{"n_layer": 20, "d_model": 128, "n_experts": 128, "experts_per_token": 3, "d_expert": 64, "d_shared_expert": 64, "activation": "swiglu", "moe_layers": [0, 1, 2, 3, 4, 5, 6, 7, 8, 9, 10, 11, 12, 13, 14, 15, 16, 17, 18, 19], "router_score": "softmax", "normalize_top_k": false, "routed_scale": 15.3, "balance_loss": 0.00261, "balance_bias": false, "router_z_loss": 0.0001, "init_std_router": 0.0177, "lr_router": 0.000796, "n_head": 3, "n_kv_head": 1, "head_dim": 64, "vocab_size": 8192, "norm": "rmsnorm", "norm_place": "pre", "norm_eps": 1e-05, "positions": "rope", "rope_base": 2700.0, "rope_fraction": 1.0, "qk_norm": false, "attn_scale": 0.125, "tie_embeddings": true, "parallel_block": false, "init": "normal", "init_std_qkv": 0.0634, "init_std_o": 0.0, "init_std_up": 0.0634, "init_std_down": 0.0, "optimizer": "ademamix", "lr": 0.000432, "lr_mult_up": 0.743, "beta1": 0.9, "lr_head": 0.0141, "warmup_steps": 513, "schedule": "wsd", "decay_fraction": 0.687, "decay_shape": "linear", "final_lr_fraction": 0.0, "batch_tokens": [32768, 65536, 98304], "seq_len": 1024, "doc_mask": true, "train_tokens": 640600000, "steps": 9909, "dataset": "wikipedia_en"}
Below are experts of layer 15 (counted from 0) of a mixture-of-experts language model. Rows are named router (the router's row for the expert), gate (a neuron's input weights, with its number), up (a neuron's input weights, with its number) and show model dimensions 0-127. Each number is 500 + 40 x the weight over its row's rms, rounded and kept within 0 to 999. Numbers have three digits each.
Before each expert's rows: "comes after" lists some tokens at least twice as common just before its tokens as in all text. This comes from a sample of Wikipedia text that the model never trained on. Tokens count by the router's weight.

# expert 37
comes after: " ", "1", "0", "9", "2", "8"
router:568524486515453479439504552500482538486454456470520463493571588474486545521501547532560444474513455521552526453472410531484447531541527434505496404459474409451529528522548474476508495473464515517492441494446568520507495522449499540495446555450448567527485379561501478526455517505547494505523460448513573487498504488417448489557534529523516521539447510496559506506476496548504497478491
gate0:530541493508460474536468479561501557465511564526530408510554456485509401463509497483506545505535549492544474511564436492543422520585535489545461484478540514497456449473490485482466493522511499457482528525488488486552457506518526593434522485467484511483465534497457452445450473535497429547481437540453538465417510494520380501403534460461453505418491494573487511491489545488519511511483
up0:464512484536534513507505474584516500451496485545494447493535545410474503476476499514528521433502534521517560501482479494456461484543454504584493538511627503535439380474510512472516492541535488404472507488460391480492459475535461540422517437457590512470534511505486569486458518513481490524503428569536515466493440473549528488463544523438468485460493499541543502492487542487531460537481
gate1:516557601533461500461498550488526451478487443471480545494567499464529464430501491524486505441472496429511461522397459485493495602496613613551482507544500487500505488559443498505495475498501495493505525418489494568528543566471505572490550504513516516456485457545506470445499488493504463561511487531529513555495500452522468536539470505454510554478489455455512433489467517566415508499441
up1:486496503495468562652513551494485556512546483559482469487522495421391520490523514505583532475495463505446483601503571519465473549430479449535508503511492458500439512487514566555478526495460539549494528520471422491474525510531476497484456468527551461479497528480492506439506561508468530500537521498485466515482531563486529453540453576546499572497452539550525533512577474468481560470515
gate2:465492488510486458490545499484465471544471506496535481442544548522557533534410491500475433483531504491527528426500530459501477488573492522418520509480459496480503536471526454501502455423474542530479546489516618455492569470430443511469465585414481542515593438498542460505520490535538512531514505532554523562458557534470594500553460540496515456502485495514531452481470480582518558531495
up2:464468523517484487456529476484552535524552435481508462508521465517513568524493548515489509454483523550599572420533498415455494500534536453511545438489569434521522471476524461536527497468534501448507542458511544497486566502484513537459548477405532495430538466515538539486499520489560414449554533509550598535514481480472562471515506451535468472472555519531490541476495546593552544498540
gate3:514496538485511518464503580516515487479519460460488455498479490461502529609479510499507517473459501507530530487543416449524369525411504518467505494484485467503496531481526504506524430550549483523499465478479474498470524536496491550455454489459494514539537516489456508513537465558550611477500410459467531468578564482548463492492540501474522516572536471514615557538521502580526412541482
up3:452470473511539511466504476474525616523463508475501581495528524491457526467482556569483495477549459469549437545478609548514532430599442427426496505501524469442470513498479491554485528489480543523542526564536518484511410517467518383483470509557468472498486521483517497478516539458425393476452546543494483475502506514446478477455503535520508459535448463499464522458506508503504524507493
gate4:513498492473511441443470463488479545497517555569492430513478544530519486518497482549488548591520578508560529452546444467367515484519428484485499439467525531528542487487482530430502529520512507494490507419496502525572453500528432556493389486474468414521499576536472536510538496499441510505501457507472513563527494506527442518484531474456566581491505506490529534531526483513580551477511
up4:516486405468462510450488554536479563530511533544421519479520499479524448589555475522540567492502511553565459527554404513518510440461513490469505526434458462527436448471536578509517513464528497514568492490475483515519518481531454531455534491538491488478443560495549533481582561451391454496442459487529593536533461476474468505501490435493538534492516509511496541484517514479532572505536
gate5:493498556495511453481480465466488539499461437484531500487402401554479561518447454529579479493501428498474467557534557527527474498442578513489398541535454535503504509486545545502538540448462509530487466469545498456504462566541539438414529498426558524483492466493506490511461457480499455532515517514466537436460502506466455504568481538516518558465477548523509544442542546425435467503492
up5:519477504556503525503535497475486484458518566584585457470592525491480501499431507473454484513570499472497475445507476472488545474559519432535523522463454474496516421544477474416467460502524558503467471520496503520526542496446498548487491503497491457451479525507458524502509507526421565445439472489561510572485537522499559579511507462507498502584618450459549398546562478517512512487508
gate6:461470470501473563452470576513522482538539506575508590531480507517553480512468436504507447497492436488498473450507519532476521481421469509455485592526501499539530494488539468373522539532462520455472460507505560478541488495487555510540498491454456575502502486529444507527513461427562531499496562538485462452523474548505554494576472496492483487515490479524539468560507546463407564424413
up6:482523444456487543502482456493464442601568486495559499528523444481480475541493512497468504480494463508472501504513479539413530536395579607504530549483542494477539438505514464393541503507481549484461453493493475514509492486509524499560492473487486510504517433542467481513510458503563608519477542501556418498613436556489526519489489518505494514512520514529546490538567464488452442498447
gate7:462472440537520501574469517480494518491513516493593524479548554543542493437566506499510379519492522508477454484500584541472537479522501492470476489507512471511536507525548510490478426508499550529496496570487628470424462476430460494535522563532534542583478430532520487594493496472585558481471545586469514461488529527454502492464472525481500490498426475467454464558495496502495505511496
up7:502525521491514508465554499553504481529459489497477492516526446460452510482480473438491653552539482469576430538459443540494424504531541485524449545519529585579423539510413480541498518536499444512489506480468491525600504530523491532501511455525466479461505502486538494435585499487448499500482475444533498514552447525476474485546521567521521488492521584509426487500573467515553484472503
gate8:502511514480491436483516483523451540519525498511451471486484470563525507514403393450506462540497533523470467463499510494442496406485514520512499474471424596534477557458490512535512531501546521540495523514480475488441477497475519482551457507490555553523489493476503499568480486509582514484483521575455531479341514511416471523467416496485504423444495519488490545524556498444445452517462
up8:547500454505541558470470556460463491492533484493595524498506547503538517447522537484515511446504464477525523517522542488528537532480500515492480573533543512456519476534423467495461461507503438477472481520497558459525498518514491460514428494510441396473495506511487473496448476496407535492440476458532480550592399454520448463452550544483467518500596525437562511525489481533528405592461
gate9:495512475460561543530481434517512554529493473542438464450570422495497556510537432516480531440545532523496519510528482521479506498457527559535468458493504455475524448539508519478451493476498460582510437529514421450553468443480571481507556517508530518526494498562408506645578513515568515449464547527536532505457481549513512500478499489519455484467469533526443509546490590547465505498504
up9:502517514513472530487543474529431417501484471512469549499480473508501419490495512527578349537470421457512460474451531569540492513468527545491492567530467507526504545526571489497496493526518536442479511532478521506465477515538480492569510504442490490555468451508536501364467515535450590488508556475487451450520505535456486447491480517443516510550546466496513517503528486457471438442422
gate10:496515505490507504575463458545504464502494492509523495488451556484556559490480386561495549427447539509483477427523500530425496474511514500546520489516554582431470619506495534465491486568458502451464500524468438521568511490512468560509470525486444469450493484440498506596587547461466466528524470442507474465560434472522489467423539554492524492495467549539531482510507486517482448477493
up10:470481520445497530527466480488468509486468527441495472536456543531530507490466491452537503534479499475548536502514532479514559421456487460490484487451626499502471413517508446511545527421500467495533541482475557512489507530495446532481406499410477520462477507496569531502514600499510493495470415437519533490549497467500506494568482515518562493501642535477557507511570486577515439509501
gate11:461470528526439504414535536505423548521470483544522412532439484494528488469442497516473486495484533480491484501533516481559431434543424491501459561545491511502493580510544498571455524492510484527514488534483470483510495527423495575509508498538584531499513501504481504519459477484462409438527546538469489515451555432421474498433472456411481525490461452496488549462524538387513476447503
up11:505515511494487480443510501556460525532534507490515538523519566465518489520404510580513427496486518524482482561460558520528376499483533461474516569518464506536503558462478510494481468482484453477480520407566451501443509502449451442514483455526547489546535532518489496511492490470587564561550524528494371468574518476516496527497506484512544497549458416468574517493480477466427508486544
gate12:500582616492508482437473491506455508486434434475443495499486477528539492473460490520523462519514495473478478453511485457436588445532475557551515514513457532482532535576529514477499492496509502472490479489454438488525483469500503547465553495420539497557566474577531494476483462607495494465441577555425537507532502496538505494476488462407513531607449519479558494470476529526488469463551
up12:461460441511521569501484579426497466541574540526570524504484537463458494544490432501455479479549562471445528547491519546491413560485491433512509497544521470492484517497509496541519510501546542546479489462562546534455480503486460445478487525445506545489456530451425496519492509463505522534486585498542416488430550592447461529499477557543535489435547485513431456557489424462482497496483
gate13:517496490449438432469510476494526472502512475493494453478474502461529499452509463426494589466487489504512504459513513496527430565472545535477461437504487560475546497513453518517521497476463461543498510472515392496572510520499492462447550483523472576443545531473553562575510514556485512431499465539481463469544430446590455560455540432457473448477494512510493473509627523535517459554525
up13:536507467530474437473518488503547535504469471483483440507542496457549460414563471490474572456524496538564534469519553471555483518534461532440488486489560539506538490464496532504480515457461480476517534550496491463549489442500526466457574454540468555543492458467540492545498492403454451455492430575507506499491372502543464553501559455507507464466451480485520423492570491475528565473578
gate14:488507522468509485511514576498451427532521511455492643532485585518498542594463481529485550527494514523489503519517499541479514495455542457543484464477548520513499508524420452519575501561485553452459528461497420442440485534457551420410458513477487528455496506445513447507483511554452500488509404491523474537475526463429514454501513496464485454484489572509514464439472555507493485493446
up14:519480468492484525498477521528537418527455468435518502552432496501500539527476469505481527442469457514509589473526463484509536519472519500495541498483535492495518528525418500513520480590469503491543475526523545446488477464459614401503509592484491486489551465483576484504509503545508467501489490594540522528478554401479484456518530494462442443492482491471513576456447514528540358509505
gate15:513500475488469465541471529482541429410428547492528398496551440539470492545558538517517473461525447508530535552524514525535546451467466407482532502480473445504472465435599506500512494493475517554500474514462504478484497505543498588440477597502506467507533587444499483430540506521443514499532445474436518473481486514516538533510406460515464535546508525523492579454488531498565516490497
up15:506478477476577555495445482490477503564521469501487499491466547472564496467524463430486497560487558524436507473466515477446488573465557567483485453507500536460486606551430492429480460507553522478483529460543476534501476479467504413571572446526456512461470455496470533584508524512454497498502539508475461487549490472491459481487555603486502510428499488434540431542569514525437473487477
gate16:504483502497554534569517464544514495506539505468521415514543563487539475476570529517459565418564517488497521549514514521502579515533444474505488456451615474455585458614524452497496527471486468539512471565486460491525520500515449506485492586587495510583486489566489460513484531510546538503450499439534475512533489470504460420479517516523472527448467518496474545462451478561511449479525
up16:529543537518534538539560463543469537491556476481472462493620479535474521500543538539444508499514545503522513526497450514466466529491486558530516452464533472454482429528484519446561511487462474516537387519493439502564482474516443479484516511577512491565464454499488514488540445507563503592441500392579490554529472494513412522467523526530468472522566563528499506528453508543440507519518
gate17:498475498500552443475476549459501568518539458531494493532361455522442505590500497533525510516484518534569468517481504496475536493555498498498512502458494540538518481451492540510513487494497513537484550491490491491491402474509451522441542549458448463477516558523518557589488463511538512513536491481457485480472479420450552449512512532564500457459503493462389465498467483512550557594386
up17:516494484537462563487449509551552556502525523569526451491467569472518466465529600518500498473576502460557506468519426513483504508595520510542502400452470528527492425513483505494464481493490504516483517475502486562511504475482528556500429481515484472580469552530475499437351510542551481500454521476504547507505478479541471492481505541457444571477507411523500485501464441483571468538466
gate18:474507476510552542515549517504561554429537454495575513546538492502453497478492492518523467463571486532561512449528516508416532515579560513534523527542530462510466470525478509515532472484458494502507509570503557515504476478526504528509523546582522511506481427592506466463618488442591506513452509419482561542449473476448488545500489467604503537524482463575456497566485461526535502519482
up18:513492492518509529493534470497532540464505472499491461536521379435434481505563558489473600528534495518572532492517420520528481559552580435538507503449537488496506481529491522500482510536518514506557466571489534493539516494529565494491566526516430501461483484577508521463557508467521431447434469449442550508453473490512493459490530508509482523501565520505421571532418477530580543558504
gate19:437502460511519444406556498546475558538463544475512529483515576510488492462501481413545511528527458464466467495503521549465470482522529536465448429477381560534552504563495482477505451475511525576451525477465520498471512485483438523496469525464489445477474536459453464517515503550551505476484502575497444495510440576450527518491445585411518504477476521479475492523484458427532528594503
up19:500488441537552502470480434518520554520542501473509530478537466529550540477511497487461458480517577515509531497536583476426534470582486477421516556499579527598526486576497544470485482481483468524481476538531637490476453391502495477525497542501515500577447462475539476522462484484615531503523571526453463512458499524520465482434490525525478496474438450460525484519523489479516510523504
gate20:519597515529466521526420453529473457487493520579468456512579550434424434526485468567485499470454589543525442535501482484441472529469473473499515484478523556510443507465483495471523498539561490442488501470513443526482458524552526501613457469485516477484480440488433455544471513487534514512522471524533518500473512572474502454496432534541566549461513452508498476488501587562485503409502
up20:553445457480574486448477560444546528505513552454533547500466483562520555477554574490476409416522487511474480516528507552540527450529499532538479465510496500485493583490441477493484456508474462509524537478508488519551489509451473444522471487479572468469529474498464531554500506482545528464479604460479438439469517575480517552478514492518408447568633480500475475489488469505481465517451
gate21:451509502528419532514582490495557588468417488506521506533547449474422448492498536467499568500513449520561446514495446460524479439442546493495487484529449472526482476474544446545524523483525453523522511444475528531540460480503441563534533494565441493454486484538508470436558559519447585524481509506475531477449513477451509466524492437509516491574517504512379542501592502519496536515526
up21:479483445500509470484518520468550589482485446484488493503501499513493494492507494437496572508546452508563534488499402490523530565563516461556459482487521429469488497466473458529529586471545518506483515483533550513562509494498459546434489489540489436495503470505542488504570449462517454498541470599521460552525484589478560555513408475497475607536452512594507514515518521546589499523500
gate22:501531488449475501520475469528510382561591540470481649490475492521503539520488553499473525482469500494418503488497499584502502481447473536409534512542551485515579528521537520504530527529481516502509492535491462483495512524457484430486442471437502577503525522469475554491460497525466546492518492511560519500544470581511499447489574550513486456432398524495538495543525503468470503581497
up22:519463479526559440461564471467472491481550476452554455504533410472499554516529537506516535429528489488515535563506498521472477557572561533564496497504515490478579403486445516531493497442493593531483531425509499468465575471475507465542537497521538494532517525556431548390524494456508517501536462506489488498485511563601496494470514459492477487553514501547558545517437460526566527476477
gate23:525499509494518454425460495515438530433503533519515480499545545542559479533442491563452462462538507528476464448532526469417487508553586477502499556496558505505474461546515499432497463484486485422498507566494566474437502416466475485492375563493478509578483436517514477584521522447482466545469495483463556501476490443463450547493458560550486463489499490509539482451499435507468470444503
up23:505533528483479507525449449470478524484524446478506543513488543560532454526496447538559467533490504551447449437527557488401480499559453446502473469502447442518438567473583574513494494428520505500504518427521435520530523481527390484478541470476482462519484478498541399506519465514496476543497499542490512435517450494494463560515447476543532513454448479519517482461588508489473489387484
gate24:510534487491495517568468497572547555486494552570503491479546427489431489532511481497489451487511488502500523489501540494450483460533470474413487466542441525534506618512463505484504479474487487510497517451488551488441495439485412579556489490517404665485517447491498525441495517491469529476505515496475505486482461476527515444403559516457533492465461467505491485519524486479433460444555
up24:502484537499553481445484505443454487506480462480481455470501592548539540455483478467498501512508482461437430547554521458577524479471517489499481602503513514453448475407562468478439509477574551524491485595496474528498487536484579443451504438496559395487508472538488499543510562504501497505502611528496496519527456522484465493525380453485500508501534512478486511529509514479526521541435
gate25:514516561516467532563458513520541478455554475498508506540529512437472477541472571514534502496511435554522585523506425506568506505474597453484494539445497490507502469565501503472533452451506536542540508384515527497465543481519525425509471497442471557446500531457484436529502506458468434549485474508548488565413486446560524517612542536461490541480536506488539504499460470540494456480448
up25:479499536492457513499470510526466465460545492455527495548485491499481524572496495514486559429517492530545566560501414498511498505454567453529513558472456524479531447564473507492518500480489505516493518369509511515502475579504561459571480502458467446437520557522498451528492475507476439591539450503546507528479514499610516580620504519456506558514517475477515572522484474543490474481441
gate26:507511529466531542497531550547545533467539411453491465481554551541458495457523419477492461542540462529436550451459450537602488483516595565464534498553481459523509517547481486496470535468462466563510495455485469534544517575563455503479571483515423477539456472509502490447518504510492544522536491451509414539587465474551545547514510535472472519536491539494464551517549525586475485498502
up26:492543590542465510535530415494499483508505519533480524492491429443410533538467532492512547484495488483530427507506489470503503582454438497546496476519553421505539485530513569497538476578574591458469498482495417521437486543517544569525508505519656465448498591534473476484497517501529486519517555518484513509438531458544499465492463496465487531509491550507534502555503513457506498499540
gate27:501504524498534481517563501490422502532466518547510517503524554448423489457481424506481462594481557443537513566519537481517434413479499518458532534521419515478542516542551508480484510413496536557494535468497456474534497564482516452473504513425467518482463517529484485502501497514447382465473565502483516508518533461520471505459485577466510474488465491467437518506414591471544406464518
up27:468480505555468494480525500445577532536545554513532503544523463470554520510532548506522489444496529490496549539487534534492564586566522532565498513460560526481389470480473519502481453545526503484499454558498514504454456515512440587464507523514541514523527506522500611406497556501515556507444493547423507456465506543440509487476498475537474567549510541561507461541475428559539551492450
gate28:515471455580467494408507506464549541488505505475618470511511536505564489512493525449527518525466409561517543498511452463505503521577451433530517513478528470461466504505493461526524476455528476498541512503530596500524540472425455561469482567538510447480487428531507443542563494462482511472509502465502517518489455497379517519571452497510482500481573505539500528508507552567601490472509
up28:470483497508557442464560501470464504462522498482479434499521467476489544500505493544575456487547563431515521595519521493489475468490506570521501615534524426515532458484544516473480487481504529553545488487506400478472509498525559466586560466515542507589483526512449502446475524507501506488508527581425497445431570473545480579493490472485513476551470487444564522500480428449476454470511
gate29:529532460435574441491451467487496555502441547493471491540477515468487485448549499541456529562427493536533511520480452514454544486475580505526457425452517451516461510480469517492503486465510474494496560432510515545547533469441516492478462422496454421527506477504495479538467513474505510508471459381497522445441449587434477504509479504542497537514598549531533447432521572526466521448467
up29:504424419438545471435457538475510483471468539514486549515446517602538505485509505451441510520500474484524526492512480522466530477599487500510425534465515439454473523444531502483522497494479474475486505496564520590552513463457472531473439450500492461548491464552460514588455492497514464533501506452446456426480433590519475521505489499516448532480607532545491430436540523527507505479451
gate30:475559498467466529541499474479443437545402478470495521500537448430499503435524394443552457544508433446520526435493476509519485476441489509538479459459428546472529533486514494498428439487467518580477521454526507505556543513509513542479524471520558524511462500469495503513524523490548479462529513585511445426494493575509525516584497515476575547527529540498421500551494580502469473445472
up30:503533465508509479510593464462504525531511483504466493502526476492467465500462562525531539513545461518483470539520513478558465520563548478516481488525475487578538428544483525542503539492461529562505553465494498478560523518537578506453530499432559503545508443565497453459500420490477500523556465483564403637501475472474512501497478476488583578493412538486489508475494543468562593485495
gate31:499501504527516499560515467451416410481567506503575485513622505491489539516548542527446511465456455540499542553499511500563484602499425401485521528556535521517504485456491543521526489539554510532502456497517485470471500472445547438549483508494551502457540488441504566553449410530566511503480509445476458523468477550464571584464507499532484462534556534495469501499493500466500483533491
up31:536474463537546500413528497431436584476478494480355496467473487536554507503464508491561447480550514537500475439518501519472438403510463427587496495559490461473490530456565518540477486470476545524505528477511473501451486472473511497530528467464476490512501470474531398553450485547539457465574494546503538481486521531495537573560525488469447514489512504495432525529482553434506463508471
gate32:481469496492547506421554541538506485522504493506549506515550555470495472551452502520485442482561468533501492470555465473584536471644519528544538464499536477492592427506461504514551516474492561462476482529560533486503542499485442537498412478417512509557541429515484481497527442466531554525513506494570523521554522577437539528499518513505526533523429484519543476494460478532566567473509
up32:480478521454493562601513549522526445449532526516460612505449518493438492512477436515524454477431492471484480479466539525462506422429440451499506505574458583521477510581546495435493473504489479511455488522500497506485432520470496431494548532539464515446496562484543497500450488521499503539464564489487440466462516516543542489530510545530531477472489481519426457511509561402408483539515
gate33:491508500508499472532487531470532517481539503501484445485601520518454512448500542486513492518526461514498465554430531505458518421509522508470545513465473502501511521489500487507468549439496482502496549498478490536509570499499379554549479508639399516536541488513542477468508498441462530482549465406520472468567505540376481433514432469523501439501497492544523487491540479537514551460418
up33:565501516469492495502506455502498530527524464511477494517590532507526410487476468498556473466486539501472486529484527507514480445492463547473499498545458425482545586512563563503438506479445485421530473401531444510489556513541482513509534489490504552556493454570517442447507551482490474516556508488493572483495439490430426480573462536469499516500419463433467570474491500489421523404486
gate34:540508511455526413546513446504481466557447445419475472524403512514573549536444526497503488507505541523489439521529456517520561517539536481500521512529506464511496490478498491447474490538475516504520501503512447479447507481526513420490504500530515405572525430594479558505497450472548432522513490477474472458486506453542512517514448465558558548559390507521550427464499447504480440436452
up34:474505460623502547432497501516489456438493570509541411443544489468511534490553525492442419517504450412553525515447488439532490560520463496490522516464521464460492479461512548455444491479511490475490548531429574526468568540471533528546458500439500465444464535508462539481527429498479497466474509526496491477486568537533500517516457537489451534467595498553481566510485489541574533535478
gate35:528534458537546480505521451614556507575515486515516450444442528510494491507513400521497556449509487500545421487444498503506492445595531518539425515543484493495595546497514586510502474438514506531488543492539468491522505440527481459506475487540471474513503572488490463551524512527528460530485535425488475548422436413510422547530532510486537559516461510451547486534542457516498502513523
up35:455477496464491529571539514538566524511492513490503526519427516471474475520477467507568529424419460530454456558515480488523477504472488484589493564510442487508498441567520528503496524488481510519532510426490399528526491526515449532432514454583530501526487570467525503444559539515440473545521539453466537496493470451478483467528487535470493557471469493480538528500571527503520569343514
gate36:550542513484499525511507446516513481540548494485436510501554541470468493484530461494483578492479468505521500473476433496515481455469569475497511515527456467548604430567485481420508495486481464535525417501477499453514527525489576497523528482458456530525530484426497487505462501525530595469558523342553510529529545526445491529528496460489507498517587502525574472471560545524553452435493
up36:496499487527476512517536472440488507496534538482547549486514498551550504499518513497501511478468549526534507543504424539526442485525507548574503507535430467525470517508472511465492478462523531530491473463494496495460510496470566493478483501453461558525470517414537497396479526530510578479554480437549532515493577489359453515456488492537470451550599491552565442450502530533545425393472
gate37:497533497492482505506439440480496489516560514467542522497560543501566446547522567521512598509474524495518485555468372493477476489575484485539530490486550488488501436460497471498469511505518468569511479481514553553485514507510528515450494499501505452515488458553548511543514496472490569507510432343511504546557529538504409518473473485502522516553507512538546468473483508519575567547393
up37:506487471510527492464511402483445491463520569516542462519516512524519413476489533546526479495554506507543491345488446479505532538502548532591462486458593527490424481541511508496448511473517493498492465489513509461501552499537488618475484514482496472541444483548427493540513532516410535462477398464510462543502469534462522524477462542522458509458576489549473505500480534518543484460490
gate38:522541514494522528491509483573448529480515576509455535483586462477534461536461494545510512463451409518470447444439465468435442547401486538452520464453491539539480417526520499525519492444521487443523478444483425520485466543521469483527434462499537520542524456410509472501520501428481455552522534474590460589472514516511476520532527554544544464530492504495554460452523530498447502494488
up38:472554506501519482457489389537495409541486499422512519547533511525519495491487569478528543479482509482489587488527455497523553487464566502453507481455525528504593487518473454499477488486462528535498513502471562581499575479454494430517468478493396555527523495533527502546534507516538577514505387422518460520534474554494515521499505512506470456407504501520553503478466567512498441577472
gate39:508533500506449574471500446508472452582553536466532489475478454495551478456494444506437539445535492470484412514512492533505553544560537548448497443535503472497415555525486481513500457488442497502498483494498515497523487492551549486534595486522435503462484555535494457552483480512492509534450510446520474444541466442559621418468543431436485496527505531504549489504497455462487519605499
up39:488531527513494538512520433499446530483510469519524530467533538492490507528468445545479548503492453546514493532536525499502547517495621528493457506540465514486571464524461538518514538476484531482514557363448466511510532482540532511520511507524535444522472501505507502537521431504568561501556391503532483589540473532411478499536459461476571567489390541513481535528473509484496460444423
gate40:477548514548477482479523477512427479542472442484441554490518516515479471536510436466518460547473565489584518517463569485485504418498553528447521514454484524533570542521455576497487521507534488505474495465530480561488512514492593563579523475561449542549538511542546523543481580523551516504520534446507507481483500556463482453527514574512565439553505460468374521475495493518510483440457
up40:541530518490542504509462506474537514547521496487518486444482529513443500473486487504530542514479502487457395513538509551463462557491481456496450453569488487513499492488536471493483482531503449474448503469494483446544443475507477475532471528466505408472496496493439479478452443525602501498526472592434467472461412451536477442514536456452504610386398511453489569543525457517462496541483
gate41:519469498535517513497460601542550613524471476486543472486488510488510454516541508502531491503532540473521500624505531502502443490435369550523549546510497491471471576503470540480512495458560512496505519524536463495531493495509514542495578458565478567523431534472522460472460467526483488510469488461499479538499562473526489494564480541547521495557577484474472513523482525408431522422434
up41:530507478444457548514529505541565427499486566522427518545472504476447518543515466537533542438420523497533520456428439506410450510455482550510535445446496498481499520516472522469544446562485525513479515483452526525480477498552473488454482517529459456484464559483468462428494441429531550543487529489498527501486520452527481435549633531564492496489465520527515458549598509455519525454512
gate42:478506491511454519446501532482563508487512524531548577504527522499496477489521475478499493464451491528517506471464587560466551537554553490518506433511469526488534427492533495515513540571502473477486462548436529539518505502523478601512431536466421491479451467537505497515555540476525552507548452496459567558462409630433477386514520518553498509479439474537449485544504531474497546527518
up42:455513522486476501422507563527597543423470527588562483497562512489465441465543515528513559438492484573526571482501552481556543553537555450518518476541519523445514479535533507537557534556518508451509476508498486507507511517531524586503409589498514464524561450539485469549479497463540547504567487465475540536426412526491508477510512466523461546502422465525553488512462500522496522503504
gate43:491481500521562464524510516543481577456497474525502495489547557509558516434574548548515480609526536510513463521523483491519450469554476456475517569511473395484455588461517531547486529437454514575517481469478526516511554532473478552448582494451553464538464524539459447462418546461507469513540509454582422522552484550457490512483459459469483486471522455499521514489509528557543515465499
up43:541503489477487527441459524460536494463513577534503541493486537572504520496442556484475507508512440484559558459556461513536662486542505435535495530454545536483522520511498525520534502531491501458469482559504499523504526509507458549414420523504429457528525531480488509558490514533500543448440479523479543509467519557591548569507557425478506516507571545540476552489514491495498529597503
gate44:453479457521519564516500548457469523487531514456399514509482518486506530524467487510509463468488521485465479521484482528495476511488525450604506574520542486560467514483487466424525519509525596513447505515453490483509415472488517506452450444409471474512476493515443511454509469441502532512506639571511503470394502551536526506498428544419472550543475492471489507515564531430486549514485
up44:559550490482514505462487440540404473578525506464549531491488491504431470478508476531420511526463540484495494468523464569472499512465501602483535608487482425490553600508464514504559500511483532457534446493506464494460492436577511427490520458462541433607507460467521496541508442549511575529494525541555465514525489513506494527468540491492551452518486484546516468535515523469508423517507
gate45:490490472484589508514461443434408471518530516464479597534526418477500555501490479509468507522458566487407535543505535538462490543419427486503504541460499472504495522515468453453501475448500503524534546532493548470449496447489514398499472477451483529426497516442507501482406434572442465485484478608477463507549484510515511554523512559492461486511521527497490435473496512473549475538505
up45:531440511513562517553467500462426520500546515484477526453518532576499525530516592494558416546500529536441435516511528521482508483484482409536526597502454438529460554407520539498462414473536553531506490490507447482452487506488464401491512527476542433438470568447481435495492527529537493459460514527476428489505525560517499517520456461462460513480492478473496525491550464528497442544521
gate46:478484482458486460547492547523514454484510442444430542492479542530489459564492511522487506464469507527459484508477501530463517475421436496459496587471458525502561514583428455448508501605489495528511511399484419452484506486484528470484507507413514516482530551507526548583471503544476524501524411470496501552430549462510528455471504481465487460483445529419590487452502520503506417478497
up46:516500479541459567529539524507541531510485478498519552491485509510438502489546479445483615522540480494502549520493482541540434510455514569569490508496571496532477397458459532485500464517488453465520522476527469455464420443456541462496458519498504454469478514413495499422512472479510431527471438541570483568442552386449449506516535538478501558537507540533531535488515485480477418476531
gate47:495467438472542476510508485527397568464432500444495471502544409485498509453529517552552473419501485534556562524507618514481481438493483464433525577450590512542461541492575492488472536465477473579509487535473562503489480447433529534569483563489449503532541512467565442567525551486502463511519470493482484439509477513474501468488486532488509534503436492497458530515501539499548522497488
up47:474440428461518511483476495433401538476450532526500517549561484523575509421480505571554537408524479539555506512527519491422487529486509455409452461500545515500491484507594500479518531466460509560504503485518460484518509468498474468497462493467542505468549514430470512637520445506432454475545473540456476464479478488521542470451420511463504482508443475474552507486485547533478553500479
gate48:495484477519528513469507502475486567521530540567626455470509511526585513458488548445531486615577487487502523462540418488545482522623432480470503474502516438492471457487565507546490427442496453497498509516472570528545485510472485548442508494513548476505446460533504490417486479479519414507460478519518510495481525479454462501494466459442481592470557505522477535499476474506502497555490
up48:519529524468492453446465491501541514521475515514404445479498420507488433540440403465514542469539500491572471473517531508474471408529506592518497489496467605542563542502496476511475512506492535522500452485530482517516514515558547597485476535533551494551537540499485523594485495505507456495521504501486491475466482556523485451438466472417497507551528491457396526529523527452543590529477
gate49:488452473520537459440471513457479539463461512427537476467506460505550481498495470517592460480548478502508518449477562486503418525547462481483485535492537405490464531438513466534495501536530503466484545534533644515433512462494491464557450486483498557505540488445508463495439466501519491568504517550412494496473514540450471484464498544460476482472466438558385478482434477488454461544533
up49:449440461505544489462481547496490568503511479516507536476564550471533546462559532495515398556511488481486475476543512524515427491578500487482471606549521411505462564489572500495488497512522556454489536576501502516524432445480444477573528484478500550551523472436506533497431475535553483490516536579527453483506538535451548466502529514519452453490504424469491411497465468470439505530472
gate50:523522503574494517452475474443504501467476530559464470532520529453530451494486449531495496574512463471543518500525364530535495507505606491583518427521388474491553510508481500537526534522525512457525523507474398563489496584532576472496509452519545476497482565442438477545480501516459445476501455526529480585502481582511479496504549449436495524513470511488513443511491506523499458500520
up50:508527500509535491530443536539504479503487509485505511487492485448490493482547427524471548447486489470518538507476456515498513474555458567523481506459585449528486499543435543515495556508521557495493437546421454511520499531595438520426472491480536502483489508573526581568450535477480536497504472446549500585523422513473450552436568540468546545539564577544432471490522533532510486590498
gate51:524528487491495526473466442534455419395478533435462476511617523498473429496533521558511492503485471489490548477504497519513463412451500468497557487479464471524408508535530519448481527456553475526537486487434444484518559505560457462465533481542439505517465489426507519479520498505391470480556403468547505530553442474464479519495481519477502531555551486525542465438508545529450467521529
up51:495519519519463536578493473476435505542573509488486535480442475461453491539479462526502509493492545490465451507505488497527502549383572515541521496510497405490505376483480527493497534561523571492455506546518414506425454556540452517497490454466591479463522566513442551487515474501478491493470511564510557559464506461549487519517502524481428510493485518489537458565572548458449537504454